{
  "num_hidden_layers": 14,
  "hidden_size": 128,
  "n_experts": 32,
  "experts_per_token": 2,
  "d_expert": 96,
  "d_shared_expert": 128,
  "hidden_act": "swiglu",
  "moe_layers": [1, 2, 3, 4, 5, 6, 7, 8, 9, 10, 11, 12, 13],
  "n_empty_slots": 16,
  "router_score": "sigmoid",
  "normalize_top_k": true,
  "routed_scale": 1.41,
  "balance_loss": 0.0012,
  "balance_bias": true,
  "init_std_router": 0.00976,
  "lr_router": 0.000517,
  "num_attention_heads": 6,
  "num_key_value_heads": 1,
  "head_dim": 32,
  "vocab_size": 9714,
  "norm": "rmsnorm",
  "norm_place": "pre",
  "norm_eps": 1e-05,
  "positions": "rope",
  "rope_theta": 100000.0,
  "rope_fraction": 1.0,
  "qk_norm": false,
  "attn_scale": 0.177,
  "tie_word_embeddings": false,
  "parallel_block": false,
  "init": "normal",
  "init_std_qkv": 0.0579,
  "init_std_o": 0.0,
  "init_std_up": 0.0579,
  "init_std_down": 0.0,
  "optimizer": "soap_variant",
  "learning_rate": 0.00285,
  "beta1": 0.95,
  "beta2": 0.95,
  "weight_decay": 0.11,
  "lr_head": 0.0142,
  "max_grad_norm": 1.0,
  "warmup_steps": 200,
  "schedule": "wsd",
  "decay_fraction": 0.471,
  "decay_shape": "linear",
  "final_lr_fraction": 0.05,
  "batch_tokens": 32768,
  "max_seq_len": 1024,
  "doc_mask": true,
  "train_tokens": 275000000,
  "max_steps": 8393,
  "dataset": "wikipedia_en"
}
Below are experts of layer 10 (counted from 0) of a mixture-of-experts language model. Rows are named router (the router's row for the expert), gate (a neuron's input weights, with its number), up (a neuron's input weights, with its number) and show model dimensions 0-127. Each number is 200 + 20 x the weight over its row's rms, rounded and kept within 0 to 999.
Before each expert's rows: "gets" lists some tokens that make up at least twice as much of what it gets as of all text. This comes from a sample of Wikipedia text that the model never trained on. Tokens count by the router's weight.

# expert 24
gets: " that", " it", " He", " he", ", which", " It"
router,174,214,193,189,184,204,195,225,195,202,169,209,206,184,183,207,144,210,169,208,242,185,199,184,219,192,213,152,233,214,210,181,168,163,171,180,200,177,192,195,220,226,216,198,216,199,198,232,212,198,220,217,237,180,192,199,178,176,199,210,191,195,183,200,228,196,221,181,224,197,193,199,193,204,228,194,202,209,208,241,225,191,209,215,204,196,217,198,212,212,166,191,217,241,244,201,190,267,218,228,214,198,165,210,173,193,239,201,198,184,185,189,196,203,238,209,193,223,208,197,212,215,196,214,220,200,182,208
gate0,199,219,222,241,184,237,209,217,202,206,198,209,200,205,195,160,190,228,186,182,236,228,174,208,190,218,195,192,214,215,188,207,218,214,170,164,180,202,210,184,209,214,181,224,185,197,192,206,182,173,199,226,188,197,220,223,199,199,190,217,202,203,169,200,214,175,258,207,205,186,189,207,200,205,192,163,195,220,202,233,202,228,208,185,165,220,235,218,182,171,197,233,213,218,202,191,211,209,188,191,216,177,175,184,261,178,222,198,201,197,238,201,200,205,216,207,174,191,170,208,202,201,216,251,243,194,174,191
up0,242,165,201,169,160,161,215,189,196,231,169,193,205,190,172,220,244,172,185,210,171,146,197,192,185,182,199,198,212,194,202,183,179,179,239,193,224,205,180,192,216,192,231,181,202,160,206,188,203,195,230,196,213,200,195,170,201,200,217,214,157,199,193,189,185,212,180,190,205,201,177,208,211,186,205,211,255,178,175,156,192,179,204,186,208,210,221,202,200,208,202,233,217,185,216,227,185,218,222,184,224,221,236,197,192,180,179,200,221,200,185,183,184,213,174,219,221,196,233,197,205,208,210,198,195,179,194,198

# expert 28
gets: " for", " as", " at", " with", " to", " by"
router,188,231,186,151,214,195,203,214,210,192,191,204,212,205,226,208,205,205,204,196,224,190,240,201,230,197,209,166,222,173,207,194,205,185,172,185,192,218,153,163,210,230,213,192,189,203,229,207,190,195,213,206,220,176,162,177,195,210,187,252,184,196,165,188,224,204,180,179,248,192,172,200,212,222,212,206,203,213,193,204,217,169,172,205,170,183,199,205,197,185,216,158,210,221,215,186,173,213,179,211,190,201,178,201,240,206,239,198,239,179,178,185,224,217,203,202,222,195,211,200,178,225,187,240,213,198,215,196
gate0,208,211,192,190,230,239,247,207,202,216,181,179,188,205,192,220,236,205,189,192,191,148,201,198,202,241,172,217,206,175,209,218,216,190,204,194,206,233,212,212,208,202,175,163,197,189,218,199,229,259,232,195,188,187,199,209,151,228,211,204,251,247,189,200,215,193,193,218,223,178,202,189,200,204,193,161,186,235,220,175,209,187,198,209,228,224,204,195,169,193,197,182,193,180,184,181,208,225,169,197,195,177,208,226,182,212,172,210,210,199,209,186,223,189,203,205,217,211,200,207,201,235,197,216,212,183,218,195
up0,217,252,212,192,216,202,218,189,192,207,193,219,184,198,212,188,237,204,204,186,158,169,233,227,217,206,203,216,180,201,200,214,211,200,207,209,163,210,195,201,169,206,180,160,180,182,192,189,222,231,202,188,198,165,196,216,169,204,221,239,213,215,171,211,220,191,161,216,197,200,192,186,207,213,238,187,203,257,202,209,159,184,197,202,199,230,195,206,193,250,216,172,186,195,172,192,221,204,177,214,191,189,200,221,184,222,198,203,216,188,177,181,199,166,174,175,192,196,202,226,185,214,190,198,242,205,183,169

# expert 18
gets: "ed", "ing", "ated", " played", " made", " used"
router,207,229,205,174,195,176,165,222,201,192,195,176,220,201,254,189,167,191,145,210,207,220,231,181,222,256,195,176,208,211,199,205,198,204,181,172,197,209,168,183,196,192,193,181,197,189,220,214,230,206,221,208,257,200,197,215,202,167,212,206,194,188,196,201,236,192,215,176,245,207,199,182,189,228,210,240,211,213,193,217,214,216,195,218,189,169,185,173,199,170,169,198,199,202,218,188,181,227,199,201,190,201,161,172,198,204,191,195,201,195,163,197,197,214,181,189,191,234,189,199,211,217,191,238,216,219,205,205
gate0,183,175,189,193,203,230,172,178,231,209,162,181,165,230,222,182,207,214,201,186,200,223,208,183,226,197,222,167,205,233,221,228,207,215,206,201,190,205,188,192,212,181,171,181,196,216,195,213,179,217,175,190,191,199,190,232,206,180,216,189,180,198,172,164,210,219,197,156,223,187,223,162,215,204,209,221,192,210,219,207,198,180,224,179,193,187,224,181,211,211,159,193,151,270,219,198,210,215,192,190,203,206,172,196,216,212,197,215,213,160,207,209,213,199,186,201,215,207,205,156,166,193,187,226,197,220,192,207
up0,179,194,190,192,200,223,186,187,200,187,241,210,181,208,227,241,229,180,227,205,216,210,241,197,183,173,198,167,184,177,191,193,223,203,185,207,203,218,202,241,205,198,207,199,218,202,218,209,169,203,186,194,219,194,180,200,199,209,226,191,203,233,184,200,161,161,146,220,169,207,224,245,171,239,195,200,206,213,207,197,232,164,210,236,211,210,161,179,233,193,172,228,204,203,198,174,201,194,197,183,206,211,216,224,195,178,198,221,183,204,183,194,193,157,190,216,200,202,174,215,181,176,204,192,193,193,226,207

# expert 31
gets: " In", " in", " on", "In", " after", " over"
router,204,222,187,165,197,203,214,208,187,193,179,192,223,189,211,218,206,226,163,246,208,178,231,197,193,234,178,194,230,190,191,193,176,185,186,199,195,235,209,181,200,250,201,188,229,205,211,209,231,200,229,250,239,214,154,215,187,179,231,239,186,197,176,200,202,201,192,172,221,206,209,184,200,219,190,214,193,209,223,229,189,191,173,221,191,206,198,199,195,180,196,185,186,200,226,168,164,188,214,217,177,196,181,202,225,185,184,221,210,194,214,201,236,200,225,221,234,201,198,248,174,208,186,217,195,214,200,197
gate0,246,183,217,183,204,226,186,194,220,238,202,203,185,192,214,205,210,188,190,182,217,218,225,202,156,208,195,194,256,201,190,216,215,166,195,226,189,200,217,188,187,212,194,219,237,170,231,174,201,192,190,211,197,182,217,208,221,179,223,184,229,165,227,249,225,218,217,204,195,219,227,179,194,188,154,214,167,185,222,206,192,217,193,224,198,178,196,187,230,193,203,207,171,190,216,207,207,194,195,212,211,203,183,209,236,210,180,211,225,209,200,148,202,215,217,180,209,217,228,219,188,197,208,192,237,221,191,215
up0,178,204,170,190,189,210,221,201,182,167,219,192,185,193,179,200,181,187,175,196,167,183,188,190,219,204,219,187,143,180,191,192,184,196,201,177,220,201,175,196,235,195,233,193,178,258,185,223,240,224,193,196,197,224,180,197,187,201,176,195,209,188,209,206,189,189,182,224,190,203,181,199,184,234,235,183,196,188,194,190,182,172,199,191,196,234,174,214,175,200,211,178,200,202,200,181,227,196,192,186,216,169,195,224,128,243,207,179,203,198,182,201,173,184,191,209,188,172,176,162,188,180,208,197,193,181,188,190

# expert 30
gets: "\n", "\n\n", "|---|---|---|---", "\".", ").", "Personal information"
router,185,196,181,193,201,188,194,240,170,227,208,183,223,198,202,211,205,202,186,213,222,208,178,210,180,225,227,187,219,222,195,179,187,188,172,202,188,221,175,193,225,216,226,154,188,223,239,215,242,204,206,230,189,198,218,201,173,202,202,202,183,200,198,190,184,165,222,200,206,165,210,183,193,178,193,206,219,203,187,197,202,187,205,240,180,192,209,211,208,171,160,181,174,189,253,195,193,202,218,209,144,204,213,204,201,177,204,212,241,156,183,159,233,203,226,210,176,207,181,193,210,210,209,220,221,221,218,208
gate0,217,190,219,201,161,222,181,229,187,198,189,187,179,231,190,173,190,180,161,183,193,197,184,184,197,205,179,197,211,214,168,217,189,157,217,157,181,237,199,201,189,214,228,200,204,192,216,253,240,241,209,203,200,221,209,229,156,213,191,207,202,213,187,180,196,202,200,225,181,219,223,220,209,249,195,193,219,219,193,195,226,169,211,167,185,197,202,216,207,227,220,189,199,180,241,227,201,209,212,210,192,217,231,232,203,194,198,162,183,205,171,179,194,204,187,225,206,203,196,180,204,204,179,201,197,177,222,201
up0,177,199,160,215,238,202,207,164,219,217,217,214,224,181,180,198,205,195,223,214,196,173,190,192,168,214,183,221,178,196,198,190,212,216,177,230,230,187,194,231,175,195,176,224,228,190,187,172,194,168,181,181,204,183,174,184,219,178,191,187,194,216,210,231,204,232,191,193,230,194,175,176,185,164,180,191,194,177,176,249,217,201,229,229,207,188,198,191,204,181,178,205,192,206,165,154,209,199,192,178,222,190,195,166,168,223,211,250,200,184,229,192,203,198,214,186,176,200,208,229,202,188,203,195,222,189,181,208

# expert 13
gets: " and", " s", " S", ", and", " or", "S"
router,166,182,213,177,187,191,215,244,216,191,207,166,203,198,218,206,174,202,179,207,216,194,204,193,221,204,206,204,229,174,211,192,198,187,200,152,208,200,159,195,188,197,224,188,196,209,234,218,223,169,232,205,192,164,152,187,163,208,206,224,195,204,168,193,218,180,218,179,230,187,217,186,200,210,204,198,172,198,219,222,228,209,174,237,182,178,165,174,197,186,213,206,219,198,233,191,231,221,228,223,199,213,198,182,201,189,223,215,245,189,181,218,218,183,218,195,220,196,185,209,182,217,163,234,188,213,208,189
gate0,153,199,216,196,211,194,215,218,187,219,205,219,229,208,150,174,214,230,187,191,177,204,208,222,188,214,201,200,212,188,212,176,201,149,208,208,192,221,220,198,212,187,197,191,213,216,194,225,163,226,182,211,190,228,231,197,196,194,215,231,193,193,175,239,206,201,220,252,169,182,224,185,176,193,183,215,231,210,182,180,224,191,215,205,208,218,193,207,221,197,176,229,213,195,205,187,203,206,221,226,208,180,175,216,200,218,178,181,211,198,156,184,194,209,198,237,175,160,197,205,197,189,174,217,206,252,226,187
up0,194,192,216,210,192,195,175,199,219,191,263,172,183,212,167,192,205,181,200,180,220,201,213,195,203,190,183,199,192,208,175,218,195,241,195,241,187,229,198,162,205,214,197,192,198,192,131,204,184,210,174,206,224,171,185,178,213,194,197,204,185,238,188,218,180,182,180,193,175,202,207,195,206,205,198,158,226,174,206,200,177,214,183,199,196,195,244,171,198,167,192,201,213,212,233,185,157,200,209,205,232,188,182,216,198,182,202,232,244,195,201,195,217,223,229,222,195,221,184,209,208,202,202,181,175,179,226,185

# expert 15
gets: " of", " in", "-", ",", "|", " |"
router,209,219,189,172,214,214,197,206,148,199,175,180,240,172,197,182,176,225,192,212,229,195,226,201,210,209,174,208,223,197,209,222,176,184,185,183,188,234,179,210,207,197,215,195,176,188,195,218,204,194,228,189,233,154,198,175,203,201,182,205,172,182,184,199,230,188,196,199,212,170,208,161,226,236,190,197,159,187,229,215,204,169,200,216,165,164,208,188,194,161,176,216,183,195,215,209,182,183,197,221,182,199,190,191,174,178,220,222,239,201,192,186,210,203,180,222,214,220,173,183,169,211,189,243,198,204,184,213
gate0,201,189,190,174,174,209,202,177,186,199,193,209,225,178,197,187,196,201,183,229,209,208,199,208,202,184,206,193,191,218,200,234,169,150,186,228,208,216,186,214,238,177,201,214,169,235,212,216,174,186,197,219,225,229,220,223,207,173,219,221,245,183,213,227,177,203,203,185,224,171,182,187,256,192,207,219,180,197,186,219,180,214,217,234,200,178,180,162,226,189,197,202,206,217,169,228,215,223,180,177,196,192,190,200,188,206,187,217,226,177,232,207,185,187,169,202,204,206,171,208,198,187,202,234,171,164,186,223
up0,235,192,189,199,206,221,221,165,190,178,208,202,186,209,213,234,225,202,196,188,184,187,214,191,203,155,178,177,166,173,191,221,196,193,200,202,196,193,187,214,201,206,186,212,205,189,195,219,217,211,213,200,214,197,198,204,190,191,204,209,213,238,202,201,154,233,205,226,193,171,181,180,219,190,192,152,184,217,199,234,191,202,219,202,212,166,181,131,174,200,201,162,190,174,215,183,194,191,212,191,203,161,157,238,212,220,212,184,217,177,224,205,220,223,220,228,212,198,209,215,213,168,189,193,220,215,206,242